python train.py --n_layer=8 --d_model=96 --n_experts=128 --experts_per_token=4 --d_expert=32 --d_shared_expert=0 --activation="swiglu" --moe_layers=[0, 1, 2, 3, 4, 5, 6, 7] --router_score="softmax" --normalize_top_k=true --routed_scale=1.0 --balance_loss=0.013 --balance_bias=false --init_std_router=0.0132 --lr_router=0.00404 --n_head=3 --n_kv_head=1 --head_dim=32 --vocab_size=9304 --norm="rmsnorm" --norm_place="pre" --norm_eps=1e-05 --positions="rope" --rope_base=10000.0 --rope_fraction=1.0 --qk_norm=false --attn_scale=0.177 --tie_embeddings=false --parallel_block=false --init="uniform" --init_std_qkv=0.0662 --init_std_o=0.0 --init_std_up=0.0662 --init_std_down=0.0 --optimizer="soap_variant" --lr=0.00668 --beta1=0.95 --beta2=0.95 --weight_decay=0.033 --lr_head=0.00593 --warmup_steps=200 --schedule="cos" --final_lr_fraction=0.0 --batch_tokens=32768 --seq_len=1024 --doc_mask=false --train_tokens=190900000 --steps=5826 --dataset="wikipedia_en"
Below are experts of layer 3 (counted from 0) of a mixture-of-experts language model. Rows are named router (the router's row for the expert), gate (a neuron's input weights, with its number), up (a neuron's input weights, with its number), down (a neuron's output weights, with its number) and show model dimensions 0-95. Each number is 128 + 32 x the weight over its row's rms, rounded and kept within 0 to 255. Numbers have three digits each.
After each expert's rows: "comes before" lists some tokens at least twice as common just after its tokens as in all text. This comes from a sample of Wikipedia text that the model never trained on. Tokens count by the router's weight.

# expert 121
router:075141080150075101169168184177108078151176132085129100148106145129112169091109082150174170078131110143136157170110092181168126149077154129122090174143162106086150120111172113154093116096100141175085136085140125145076150162121096149185123084086077150134095135128087096143145149109148142075
gate1:072097163134127101189152147126171126118103117117119175165070151144095076131116204120101077138185103110114085144198080129120116145136108082109077063137139154124104087141022166152143176113114105148124156068108124153132144096165108139152126114123167106088109140102120142086119135142141089160
up1:182102118097137100097147144148115119071159150154140123133122089141107110191141140141166104131078080064146098172129164149068197071190135129148123153082141158109090077082134125175170135132130127137141147086155098124174086127102135081093134169085075080166099086120138116147098126140191092137
down1:114105139147108104154180146070090106109098102121171146086172174069120187111112101140111100110131087168113134100125241135125099142109133147140141092108143111119159139114105069105119151092134083118118214143058135086161089178136162115158154101163132122167171106116120133163156157097142157078
gate2:129098083103124106127082142130151086120111175101149104071166115121113108113121162117091116110100080150124147104154107118152174131126115106062097036161063051144151128152068113087102124127120090090103117112052165092142161139103097113058106149093137087127170118125152168153117145177171121095
up2:109150169152126118186117160115145122171125131080049115063172116079146119103127090021136090161125187102147099138148158172190106135125082135115102138188087130119099101131118085119096132146152108078146142154126148178136083104107165121126097078105089134171095102159160142128101170104119096122
down2:081148152145139141149156110153102139136151139131086152077134165089181071131195072125148101142121106103064065136110076077155157123106114079114110048193136140167179082121120112133141116162069079147063145101150160122120084066100070129129110135146153098115119115124133109131127133080133128148
gate3:151089115119155159093133124124174153129086164157147116160106106091110160177140095155121157188102143101162135061170104082138128132150107125177146101110186131100140123172112074149134130139112116098076108129163153164131052181113099131039128117101100065117115134173103183151089126098187093165
up3:162137172114117090198093113096139136126072144176099107130090150159055179093122165073172084170163150158062060122139165107141100136132115105092096101155084147161120170093157119113118153141186114118160109120101133139154094144089107122183136068156133113144117076175112112096139146159112088165
down3:155083114086166138140162143157087102106143133111162157098211168095112107096167171120121174104165122149144154171128147147106114145165131148081112074133179157056144138151104084065136149105152081086093072163085159133114177130194105142114059142181122154130110086133170150097147135142112131122
gate4:153169136116161077067116088081108124147121105118124099097126197150120122097126155116101142186156111110165112126173137046131139157133102123117159128123139096177139118077105175151045110154082087147112079105092170150168175156105117128112146178172189127129089158127171207136166122126148123128
up4:118126152122164113170089128118210160088156177153070142130146082183154225125163157168122101154172139192115144101118146142100114134126148078112143091113103175135107156161106158118132137102151119078158144075125172172117106113165152126127096069099135165138120097057091120124153146085090133166
down4:117139181188099163150092141120106132153127187167073126129165141136123169153212156122189106107129118127136125132132152134166115087108135119066112142144109136130075082081118125101108188122127102154113121195180084171102141168092110154155151048132092122096093114090088136148193092120172117108
gate5:121090170139136083062164151110152139187061157116080105138108144118087097136156171114173154220127124144123153161175153124102100146134124111189145104133186170141151060126129133113151112034098129076165149125154128099141169127117174146136113151150128159110183165140146143129075156137168133128
up5:167140135099147046097117107123152163090167143151102156208109068130118132099102142133109102132210194094124128133155188189168121087126154106153156124143108143141115132177098122129117140146162141068130104191175152125156133152149125121124136089078117170137102123117086108111112179181123134207
down5:179187077100158228142129136118128073145151061119106160139149105122204092180136067116199155152151131101122119097138073134160145101182108104123129088146099107153174156144079149082155122151103129119114089131103123174129119101109147074079152153165108133143112105141105108106123148180154119146
gate6:134124165092130104085103101072161148107128133161146115198152122144105094111067104080162065161090130125120162165152076116187145151134126084110114166087175091063150172167089120166141115108180091131124125095136155101147134055121154165182175152173138091106105126137141157125112145157130072161
up6:131168106103144113150047130118131149136143103123115090129186162092154187152154106154121171139186089090075141093108145129151079169123075118107091155170115168167171122088097124084098143140126081142081144175126126066134141142109123150123160081157180221152138144124091135104136132086164078113
down6:102104208122139131159126121114114087148134173102089140147135101114148098177113122120115097092061137167138131113102095152123166172124120171188065112113159169098114186070146140140164118114118127156149160130124116215122069098164128120177148167118129149195132078127183138109082128086169168165
gate7:131112130145141088117096052176104153195071158129102168142120155090177144130112143193086079138055142081136175089184156155152103120122097166079104089124094133151135101109101105123126135148140166143161150115055095160107181134152124110120096136168074074086161163139158114106122133164112117121
up7:156108084106131113163120151133098122166133138081108128113101128121157124154119111159114139129100094187074106173124089084126143166083184134097209049132140144110140126091102162133111072093043084126097069109122148135095123162167149147170085105112102153137168083085130130174208124134113149144
down7:065150132102093070071213117133132157125076084145116064105095163155125099148123088182110164102080148137133157132096133131126158136119112141127157150117115138182141185054127168146106119139200126172167133116138129134094126171115083169134159126149097084081149086088182112114076118121154118153
comes before: ".", " |", "–", "0", "8", "7"

# expert 81
router:086143081147079099174164179177106084151178132085126099155103145137103178089110080140170166080134108146132163161107094185164129150081157136128088180138160107079153124107173124160097128104098144177075138070152126143079149155125090143177123088088083151137090135133082101139144148120151140079
gate1:152111137117119113098085126142167088164136170098147140149144156100139098079115149127129163116084169085044119167153111082098069139173047146206095125172120128143111122121132147115125117142117089101081113089123095126158127162116075210105139137122121158156106143070142190115087140122169079167
up1:174155095072138164101110121203119170137094156145190130198157172109140121157088170122103132103121155158175063090116136124120069153144091098121148093096105135170131139150120125167137120111169115170133112126146162146145208057138074130178136117149094122137130129106173058135160100120112132182
down1:132106117173144137093142159130155157090078055140137097145149100149122115130118109142188080148127147052067107151126119135076084151093103107075121109062140133126110145091146134121122152157106134186105135108140109088128097156139145107115111031106146184104091138168149122073224144092148114119
gate2:132147120100130124142131144087128149179098086144118074148129143152176111098088127140123066119148103127135152087081132123162087114145108155180096145132154137146190165154105115104138144115123107112123155114091219099131059163173108126091186100138128111083087107178100157062158210145135077181
up2:187119143068106076134147116174125078129162121091129072123108138105158187116136095133132143081113134098128128116085113133123118113043150174183127153129104118150030105132173186149084096199169105103120170109109104105210124114125096114140089138120143120143115122124118072188117106114114111134
down2:117136109145109147172120129131146117206156141036161163113063137126116122096145072076053116089101170124140162195145075118089151156089106127113109101108078136115059140155134131105110078119119082093164147171141131128084163142154155165111137167103099168165146147125094155156129153108167110086
gate3:068129108099166131115128143096161167123078100131151123164201112143128141136168155110139113106133117140095106102162119151179131161081149170149112148200156115091088117091080101169142135072104109097146132085129086167105089119067076119182138132182151153176054170121135119181172139081148101126
up3:142121129128109116175170108091125110113116123151191095095156100079152131160115165135166081123114091186056111150119157129156088075078140111145177115180167117115096163166135160082111108135113127152190137136127142079123115118170107122115111053093176150114094046142126120114108050111117084092
down3:144074098068084093126100120168163160168160148108120050128087103152130143132133066104090139152169160068148141090103133120119170111107126124152092129149154092162162176089102130159098125153181137188118112148154127144142103087138082212163149123110122108184112132179088117135068132091176148135
gate4:188154131091150199139116154122110093108106118099137120119160130146114141165125093083134106168168090158107154133136098085173213132148122168149178096136118168087162134114152153138114108093097130157120108151163143122161176085179137087115092161152182189159111138117168110091071135037139076117
up4:098125133125136127177135137120126133149122151195066149121131147163096112058102129116140159136092119153110154117153057129093138135160120133144114131202113129168070136110124168146104122104164096095112130169086143106146059151201144135160112081142185115197136162180135038139077101129106152086
down4:118123198119151185144159039207097117072082131116118118106087144125140126137207127107133108101118124135170104090089186129125118164137110100097125144055099174138191113127106121072120135130122166138116138115137148093176163122122135087100129146204106115134102099115179114120102165090100130177
gate5:081136110095122161158122125094189134107051126056110136113118159089159135091164145096155153127027128130157151142162127085101164133071125122091188110087163095097116155176136106162165126130141152134138161151133098116109089139140138136147164169078107109159121162111084175125057144155146164072
up5:149059130113150104096109124099154131099103125121182090140146119170140156126106206198125132100099101128058103090135162148143149097115145150132094100179196184106174108150068125102099119140070071115120155103118132140164177127132064117201184134121127152124146118086139108128076089106115124115
down5:134150060165072193074081147131117167109149122107111119129084170161113130161088125164111090165110120107169153117134157143178190098082127148097062154104141088151146117107149146203210122084130149090138126160048168105131098168128179121168132154131129115137128143112143145147144155165104109103
gate6:143086159149158188147180180117112111089089158121127135089135173133130130082176134080205097105110076125104086189179186113128142079129125112134131122139144139189131116130077123172141154104155075168170094143169145117148191143164149149094171145148151143102099137059119095124122109173158136098
up6:168068136140147118129198173108135189137126101075108143103103084153103113111136127109159132105143110083089143151134150087126192140081127092155148099088128163159123187120118118149123150163115120140189153181087102153169163118117121064116152105065077122118085175114044086098178145151146115147
down6:115164149072113148164133120131105179098101104150166161080126161118099085119137121142159101127141111125131084103156142102118138145118112162130115146137130133177178067106056124154104117136164129126136096120097107036119179195177131124140070179194151147124188173134084092097147122204152124087
gate7:119175134185144128092113138177126200093159095116134170116179051087089142117086104093123141153122111130150104132143158104177146110110126186093107143117073122114178170174091128151100168136136159083070123068079141067147109169100063136121073124112097127140097169119141165103137101139148142095
up7:074103140118127100172138118153123125110154120089125136071110144097069171142129149137107157166146144117181119142102144198095185166143115128148101113109106121101150041129122192117172148085108111144137141045117152127166099177167153169150076075174126154142117156124185108109150073081149174122
down7:070035115089132155128092082148156106099084135102143152145190109074157108103141129077158093137110172121097141143117137107122086129103117139134176135131140173159134104139081113114076103142145125106161146044146116145151111071093171079145127175177125120134188115163096148144079118152103181072
comes before: ",", " and", " in", ".\n\n", "\n", " by"

# expert 86
router:113120166112125096119197151171142138120121164148172137187168138117125140164124106153060180118144128130141118100121138149172148123124072123109191150104079108141170130177173198157125137145106111162166113094146177158092139086094139161148135085184140200134184080140148079074114113086158151098
gate0:112153132159150176155134142139107155064125092119158160120173164104095072152069159152136163101205162146137088151086135178129106115066097083087156134106084127146117143140152103132138126140102162117073124156110128198125166127074123153075163120177111070097156126146182166154177108178126096132
up0:147121129089177159114168132144121167108098112160183148082143168087102147172104133119121156114125195112183156080049125128155118104080123114089177151150178093123168102084117118162155108143102118160101128096145121125174119087124063132155092173127106099118227137106151124173157141144182168120
down0:139118095118154160146139139051130097146173131128113116174104160092143190157108159148122066176128122130082095124148103137137144056124134156094106183124080130141134119148088149092168078144111142143134123122027143078148097171080121123093119090109104142135096196187165083132104163098170159117
gate1:111061119123142172089149178172105120179122140177091156179107130180099122097116142197124106164128067104115082086172116169172152093109120129101164174155115090111144147133151187147164108128130119118179152132134111219145109137072142122120100168072189139177134146143131116118095093133092146127
up1:200116149113124094112070124102099101091140174090093179145109153112146213053145088101108079079151128105116140133135100109111125137176161115178191168119150194079095132128160126098132092118087141089087110120108087174166095110128112090148161176151103111129106138097139121141077107110167134161
down1:117116136170072198152091063123107088148100079183099060094169102135126118158134131116137149200168141132110095136100170106122144126148121143126116128183120115169178145165120106094161085153097111167147116111163156121112083139130096182107160155087095072140095064144106114129052120167114165148
gate2:117095100163140128132131130186131144180172145115166164172143119090095098134078163096136119091163155161131154148108140117141147168213154139148178164095092090190134128199099082094139105064127147181116130131143119088114093099129170045135152091094116129166129187144112173096164133144116096119
up2:144102070114121093146130149165023158165193164107160123188155198120176097153105136062155098091126143126156149070182129128164134168201144134127141157159122143125174159094063104139107089127105131146134116117130107114161138141144119144133149100120137099166163092162107083135120103114101171082
down2:125134175140084104113156162148124130119091136144108127096115125163143203145209136144092127083091136030132141119101115135164114125077088089115148141121150157096155120148179137165181135096101127147134093159160071115133126164134114082155126167099159107159124100106078133092051115087214143151
gate3:195153128172122081143176126135123129117150052123166089112073134116170134110150084124171117152138135157120138124174152081150166141120108149111128080127130089104123110121136186166119141114130134165092098077154096076163088201096164114141117142127136208112097190162120203147150090192145122138
up3:140101106109174152118036163139104230174143149122109168137161091116147098115129131165136137138103108141145086166120134095108071121219099128119148167129122173141142137164167070133200153181173155112112158159150081095112135142167138173124141149167148097174077163149124120139121109137115107149
down3:151152118111095142145076122137157121110115097146057091125113127114079139155128115149187154095100108142175095144147111149124081145171098158111183098115106089131075125119165208164087060167141059109108127152090070131112112116183120185104170145096167065164125149120131160162108088099103136153
gate4:143163152155142177173085144176118104148192187129080172123127091078137200113071104168091150160120157173127073111152072114092134087123120129085131150119139140173078130145087169120170131092192140135099099140176143156088104123099098141157154124144110133103108088158185134143079117092126144087
up4:086153118196144117190135161093103121087149136109106100137124100148174174115141104109110100128101156155155142141085113144124197104085126113115121077100198050158064148169137113124123188136064185171169137133135101102137105144134158161079128184113148123137083104119081128132124086176165162134
down4:150127094070103060135131123105164108089173109150119093190091122121103079159079176189217178115138142153127108151116138140103126119146155100092100076159103141095134169118128131156139094153140129095115052143092153141107096145147092123127105132133103149125098185187169108132073116108065142076
gate5:109086155084145147097127140123111139092137109089115158105140158161097094211130193083136144083128192133190154110156148094146174096140176081154164141155195154168148199122126101116119132161113102154132109064163120131155086138063131117153169159182176152125136079101115141161128131158135114099
up5:162123110141131151089106069055127130115166075133158101089095134155156151124115127156109125143156099109140122155046114107113180143154075129106155116093104051075106096114096143069107117064119126132185171181123119118100094137203110117103137101137148147149129164094157174131155163165179082153
down5:178105128100157135177092147128136110157076137082114120075109169165166078187113141132125150062129114135171081150108080171122152135132121119105172171147187119171137135108147149114185136094115136116167135172165136159087131089074082204098111092177143111067094078146176143167128132113117123133
gate6:093127160167114126130114096126156138137106150100089167116103098151197118136049213128178110128121091109158112143114130137158099095176170095109161160122133103065133119130205110148098121064110096089159128076194141144183135115112107060155098114108129099109094106101162143139163137118133157193
up6:142123136129104115120156154131124202156119126187120121156184139134137164149077131098106104149120120039142118066154113119152109137127151123126136055116097078115174131093151082200135084127140169131098145165147117045145072127107112088128137129169163098097087144126052127120163155181152176121
down6:113103158100130173108129184073148143178165134168109178140149193141134121084086170135123105108126147129083140136133133102159113108118128105144127108108091094122129104149157108121130111129071170185128176134124130097212121188092077123124229053110109080136161149160113080108152120181151141121
comes before: ",", "0", "–", " |", "th", ")"

# expert 13
router:080174081127095099196148160180173091148169134122086106180123157131123194096162085116174122094078143113159153141121046173158143144125124162148081173126180085093153119121154117157109127111163130172063129077139129144089147137121083159167092119087097166127125140123088120121154112144155099094
gate0:161096081116170113181126111128189154171112063109088176198137130112145171110124137104118110108099173135115135121121114154093175126149118130170115119122092108116120139123094122114162130127188119105130079203177103135106115097053106167165109121116205207167140115073098146132090148154097145163
up0:122216127149077124119136138111152168109107109111121190082225145153111152094168140095149125134182157145137109138126109089156120151125158171108102138128156144102159142066150140146143105114056165161181042117104127117102056117127134137141155146135141108179151128109167124139108166073135150063
down0:158094163178122098146106151153122146120096139186130086122099163086163127124137117116129091138128061046118143079141134160152133108125121101153091111104086101153109076161123118203098160113219124153121179138163082144083138158130200132138092144131133117165138084139107160146152105203121110186
gate1:155157127133181201113157052108084156163156104104152144137125092139130121148072136096139123129149108153087129147156157119160096141100103182122137166115113137118138147155081095119135145209113142164157154136148150200116164101123153077147115131187080138193159090193126187067148078128108110118
up1:143132144148145169145107152160073164108106168094204140151179141115124171064115091166139110111151147065149120203155141118150124215136156215080144116137131128073113143118102129094082153102171134123158162094167124084159146110127152151207132136137109147083140133131128110123114106177161126101
down1:070109146212100143103159144156121143131064145176162117091112139127042106141163110136102112160110161110134142140143114166114113114163100098122188087108162176139122156092109135098186098084096142081106135114142076106118114158123180175125177117164105102145063134096123133186206150150145114142
gate2:074113109149168182097113140141152124110109088117151129140153119081114123177122161081161120150142102087089111085142089159143109106135137121045155143118122138157122161106144118150139109181074117063148126126166193144171059123151143146090128107103176187029094097104177134140088102125085107126
up2:114101138179123136122132129113135153066116102100137131128135112111085090090105102132140145127123094170130120150211141197109161169103133124087168185213111081158179131079109146143080131102070120144148172056103101091051149166151157142126111124122129074111109174122126144131106100102136131062
down2:099143120167097103127119091148163165136115037100124111119096150103088095125092158119197107097135117137134151070170134112139141106084138102116106133155074119099152083103106144213111101126134086164145125091123061162085145126118166148090108102100114140187059176094157105105095185130139094172
gate3:140097196149116103113079179114083108143176113109166140099158175181159134135156099085154169127105097116128127119161043169115146143162119123098128052119122125177110081184119120127140127080160088138187155164147142114121081087152160111153090093140130121096057135094125147130116112103109184069
up3:169095121077088045099135087063125033090123165181136161169140151148090150163167170167083111129121090115157110109095150138113117118094131172156092092099149083159127132149123118134097172127126134084157144107108191085152128128102152140103095127173083143149086140113124142087148170135190113148
down3:174139202123192129126120128063153140147062087126132126107146060087154139129100188085113119103067149105139141141113120166055138097134158183139160134109120109145114129108066089096117095165188123114141210142170126151137091182152115117139108092108155091146140128169080142087151139095133136120
gate4:094139172142180162160160159133160087108129168115156157176190182096140122161154109164144116079086222145177127160147131110124151129167163200128069088146120097153128107151097148115152099108121140142118112167115134093164100146113161153073111158151181174096106081132165097140173117192112135125
up4:111080141147135140092149127121101177127175075121131121084140139095125157176078120166155059114166116150087145115081123158099093134081064115120137111150124107096150109123143179187122181149126126130176129079151136179094135095062128157205170136141126146176146140163151177119117147115090168201
down4:158108103063122160126170159136121184120118123126132123119167154145105083153164115117130147163075109095182150144181154122166130148159163195151078143098128147181111094110094086114187065149095106137084099185133096112135150172154183146112104082108153085101090086105085134096170133134180080102
gate5:156114142138126111072136179089177110166172161155111101154102137172141188125103177117153136073153122106111126126195108115138126099144144156173083130118164091197135139172125091105102158112188109113128140140190131127144099068085096138139101111142150131135063182182066170157081143147082153146
up5:137179136142126121183162170151113116107137067105183092107081151050086100128124110083125117145116125178080098159156180163136151161139156082101179130154118167079149179153159122067092125191093133132109134157091108110148170106114134165069184150123124153113159111056145107134137153127175129140
down5:057095129161168093107182124087135091106119189117116167165114108098103149146138154160136096167120163113127176094175095138184128098139126171151106053110135095185094132120116058138113154155191122091147164103051135074125082127154122118128120161102155159140110137172126138072096088155156105118
gate6:127105120142103185121112127161163159106209132137089120146129167113155106117161129124086140125129162096169105129099134162125157070156166091151052162101113086186139161121134098152130134158054084121095107128108154159129111144190162113105139087167072144197108167109117081108152179135153192170
up6:145144094093139196159121193161167132120164164106103086141086175131149103090138153070127111152153118080139140109110103110161205103127177084105102122092127080149137175180129100143167136067140096141100173163103156169151118137200124140097112128141093139158096100103042108119127130155143077131
down6:122129106198142098136150119087113105105065114146173143110126114168114158149169096174102141027113145154055116147166174081095066124167128168121136160119190191128106107131106127194118143138114148143195157146143118135127146159061119155156111134160154143124154123138150131110171066107100110110
comes before: " |", ")", " ·", "_{", "C", " ("

# expert 114
router:127099106122115121144135163106174105171141115120086101141143155092137180144161105073174169108141130058087156138164093135117068065106083170150181164108131133153134074117135160118076140166159094151091148119090177133106104176111087192137170087088164173088121087136177114114120158103149145084
gate0:114153096120104156147100108124171034119129177134164133121121117140133133164116071151128126111057118107139144136197139151133158118142077129184147156157131100120108143160116127145210142051170113116149108123160080160138137233177087087154127115138122166147143120103189130096150138108143108083
up0:100121112151116165130089130168107047098121103131091169123136114127081083124149104098110151078092080126176150152193121147129151129127181100145111165114102120114176060107145131123152132113112126068046146106147143153139061161106120131177040137193134152091153105135156098152177149109148110149
down0:103155088113125159159186178134133152128136163115157146157173127106154144135189121150128083105172127137083111126101071145101126164089066136165147115096066174151115155165158178158129164196081154162160166111156108127081184153127152152082159130092115166100134097183081156076130087146156135152
gate1:076113089104117143125092129142093151081177191100159068129168110122106104141121114144167134082149109160121145168115122157089172089140086201125168158126117133134124189150185106193105175171084125154109150101081142162159123120105121161135179139082126167166171153115161148127117066184081141122
up1:211147167078101113116100141117102045132081175147083109151160097119144129144185141095077121149140154141157130132118153130120172153132104118152083168219115162109177081180106180131140104131098149166108122118141196156115127149164194129107117104155098193098123131122134159122122082103154147146
down1:157128086158115150156085132118127180063105165126131094098065064110081107128108126117134147163133077146121136124120140100093148123143131143115083123107055057161050131084139092195088169083133144076179140147151088173114129060103097153115142085112122135157138117171122124112152137141084090147
gate2:058114095141143177129107044175105117134148122121114149128104102168144143093183127205092147106122120181144086140124154133074083166101120122114088119119153090134219099141117109228113141167067125146126130157112110082069144118155134146137185144158096118123102127115104124141144135095115164103
up2:200058132114110137157105139079119153159110159184087119068125110165158097176128134091129131139157109142087147145120080124130126139186112164177007138113168151116157142141164119092172133132093144111081115161129107118116145062093119088146134137115102153114117155101103097153149185096097152179
down2:121072101105133106143114063118112115145151147151109158104160113153070128102126170151133175071163172111116152088168095095118110176125110145101148106131107116159124130128139147143112141163150129149158078089144079105060069073114078194100151166086142120064108168071090097070145095118155098175
gate3:105090108114124138112070145089122139201129095071079115079148136127084167144099137143205133145096143162134128094159057119129073120079123145131196117098172155166175124075161144104110145119113117138137159171204160089110126150114090101090100063118153129181130136137138131130170139116150125071
up3:189059098125143131143145170108065098133122163179123148134129098073115082103124124120136110176079115079101189158086157124154155095094146134113115142152117139181159055096093151116095129140059098098147097142050159143103133152130191186097127097101138108155075120167112129130175126123151112139
down3:106170132152209161107125125155072171067150106129106178113136146130156093152169171115124165033153122120179111124138181110128105108094143142141123129103103165132144107103063178065134111104155117104048144131139052133137113162130095090107114164131133142147122129073110154108100131098143095067
gate4:188041116062145120152105147108160101125176118172086156091130120114079131120149152135151095141115115112143160120206124150147095111129153105119105116080144164142144142071132125132116146126122111100109116113080083101092148152160190175076130115068189102090097178113181081173064104105128134128
up4:098180137108166083151179082102111145119074228148139112156132128085131144110059121172159130142121139159125086187152142148147134136141079132157110112122156160083131141180158109143098146142198142131217130102088136164110123100097131092064093157096101143120133154142081133072138116150130089103
down4:179188207150128138135128121109169064151123077125108091081098107107147154155163138095050150117165116100127150103107127119127156141110138118152198065130145063152097147142165106136113163168101121146142178152140094077130154129101207106155172115096120080156169145142093100133094115164104144166
gate5:148123148081117154135098164127136096149067129170121123137169122062124147110100097117162059116091110118122143134133134116143132151089076126111094129130076149167113169156111116179112104203143083127117080049116113113097159145155179143115127160134061138101136175064094146145099060104188072122
up5:129135113162117124093082122141102085119165146116134171108106126143161192163108142139136090097163109145182111174184134075100135061114108056124091185040179144133165141139143067101154111072133187124156149136108118087093158162123098114176129111082155088124153134089098142172149163151127126110
down5:109129106065176118088150112107154156193088137104133113147123120170186147143184120104093156103061134126190084179168142142126149155080123139087115165157164116123086158146171158059177172143109165120136168102193136116173133181182125128093126161095123084131157124148149160136142135102152105174
gate6:126114163135171123143099220118132104123059104161112101150118102108131089117101146097173101102071163084136152135132128136120145048122146151082137140146142168115169108114152129052158098120114047072132101158164167133108131177165107134152141145055134102139117132116162107128132130054161085083
up6:100126164153140151164167137146121106146116134083139162103073159200091108138122154164098184126146102114161167154151158188174151159105127174134129143155172090143077150130132138145153085163092107142086135105201069172116094095087160073134159126163072167151160109129052119136124162124109177133
down6:108119169130102181143175129152055119133145172166123151103152111101123132125148191112199082131144121142055153154070121061119094117162061115133132121119084154116148122133093100101113187174168131199144112104086122066130110123138164161118157153109112127153139195167116113149106111184108144163
comes before: " |", "–", ")", ")\n", ",", "0"

# expert 111
router:088093106150074083145157191168128103112168159092118138121142093103142181108166072177183131083121117188124107147149099164147137181084117092106107159136105121084103120152133137144126141102148155132075155081115068143089143157157060156164150118096087140112062153166111162158154111137110121057
gate0:121054113120063112155103149089191160155120169115071191154130181145135103167145101102148093128121149131174137140139152064061179138150102140117117179083150072129140164095116088140172114082100125174158152117146140155113113126102154127125141166120091117182152073105129150142111146083093197146
up0:112115132139056110121139088117137096180117111162058149079094113157107140086110160092134130110118170064158150091101084159092121176124148157129146154175120143113076171127153106107120102065178135126097140148113170066149089178166102127099162170148127140086076158108107209163163097130133147111
down0:110109168111143092192142063158128072150116107110155108118104167174158130068161112080113174043130168170158085179107114108114101103087147175117103131165136175105131093139144140063107089133103141068159069144147158134087101107125150142105137142123115096110164155108166082156080103130154090154
gate1:113088138140143107141187139128161106057162171075114137085110128130121145098104088069114126140128084107137122074124102185085140157157135134169121180086146105152141191098074106113115108098073141140170118131181099094151129146183213118157120106117123116075151150085095126134139094172072093166
up1:112123143133109132188125089144124113108154124155138219133139130119095107121136119081108077150177094143138137132079133107156087060122103174087127121173165160123074136054129165100096114133175131183122091160148130168201130123073052125139138116151083134210119130156100103148115156131139086116
down1:188091153134113108139082197093110069110151139089116165115108169159139152130133139135131132138131115195150161125161120052121140122064082071101116092104133157081076120132119139081155122095162160160163160138077157143185113141143121116071157180117103170157109146087069115132094112110075092102
gate2:142125139124162123115117134077096125124077139116099125164112112128144081096163121137099122140095073176086019106138112104116126114163100129160145138103120122131065141171128119135147112157189135029129135185150145131193160093137090166139095088133178168077105075197131154147098106151143127122
up2:156192072090172142124115154174153181134169095058085171111131095100103124104159146146111100121113151157063056121102124125047070162129127111134158105087091165090082156137096113159117175204179138168110124134118134167128111150127135123105162168098167159123134164132133159141126158147134131096
down2:080140135118086151110173156139101153087191094134133113129133085176122119215107134135175128136153162082144183142137159151172115097192127145142140182145113119121160132145120122129110105094123137144086133101127058139099127165117169098195133058128082112173125132100178097187113109143140117040
gate3:141159136126127123101135122089092092104126160167127150104111109096080181141153102099065172174155127155106151124115133140113173055087115112184132130183105127099107129140060167148138166116070159067137157143110093129106118165123125118211078158121135160171107126139122111113130111168143089023
up3:134105148161116133072138097101185124110142136190137143139192072132139112102137210102054123104103130128169131119117117124102141119140071132120121127141119152147114104172123107095123093160139091070115098091164121194154102101170140159109182143119142085131069163195127196107124047125148091128
down3:068134087111138122163139153140109119155126147079185085097148193082117159118131151106162153147135069096145050121131190123130170130097151113111167149138111161094160122087178110136142197099095095128134136175043172102114145151109113132105207128117148136166115141125120175099097157117167144182
gate4:184151136205118099133128137148101130078135133166137146165116122091163139107096106161141098102099132137213086080113171076138136030154147152119181107180134147132079126143161118098130099151168107154062114166117122074173165111142102158078100121190141104126107132115147143163137134095116074108
up4:136121128155090058131127104134152143116158079154124080171097127153068125206103156113182117129164160103111183164126103113060140132110110119123063169102127131189159148091112115199145103140157162159125144108121097147125108103080129050126121173120082116132092147134144161148162080077136184115
down4:141163132097105066107091201071173086097180119105148072166097135096115106128118106120102122172110178111106077097119153114160102117141083137111096101193181109230147120142135125158091128131096123128121120157124069136082154160101118131085126168134141148139163075157101110093160134158129131069
gate5:086124164097143110113049144146163127116152122148116146105113112152163134195110131184150068180167144113072086141158139049073120127187122116131150132154133073146135102085066176089156145142153101136133120084102125104146182146179144152122137131150119110092168085116183068118140145088134180122
up5:130201150196110158176168114083108099077121152142109160091101132156180164086094134085145144148147153079122151144099193151155119095118140126076107067132127187161103137142088051144106090174099156149125118142157097121141144109088197136167122137171087145109130094149113164120150142166130140074
down5:101115080133145158123137155099188118079105163177138163172123169183162086172132184093165182125166123121105148125169126125098168110089115100127086120154144107100112155126100164062122102128105081135115144138144091130142178143126155105163102164205147046129187096118073134128115177092146085131
gate6:161090120178100102124155132117161169103134135082131106078129082140151125142143143142087145152067102132168074101108159095134162093172163148098103172143103089102129173113081138049080133118185110096110128115165153164140159131149096116149106146147166066117174147191171082151072177139135124187
up6:135071152172147096119119050198171143184121155134170133067075144135112123101150139062162172204112122099136145178160153144156136115111129160128124127110196119131160115092143110066114100146094152162088150130151101122113149090132082182127122124156150180131131108122132188099068127154133096165
down6:113120142126114074131106065114130066147115106139181148164155150109148136146110125116204119157122131118131090144146184122144033119113187140132097158098112122143179138088106148104181095155123155098116054110119128124107161142216099149215126143123088140065112125091149116129073133136129087129
comes before: " |", " century", " |\n", " place", " of", " Carolina"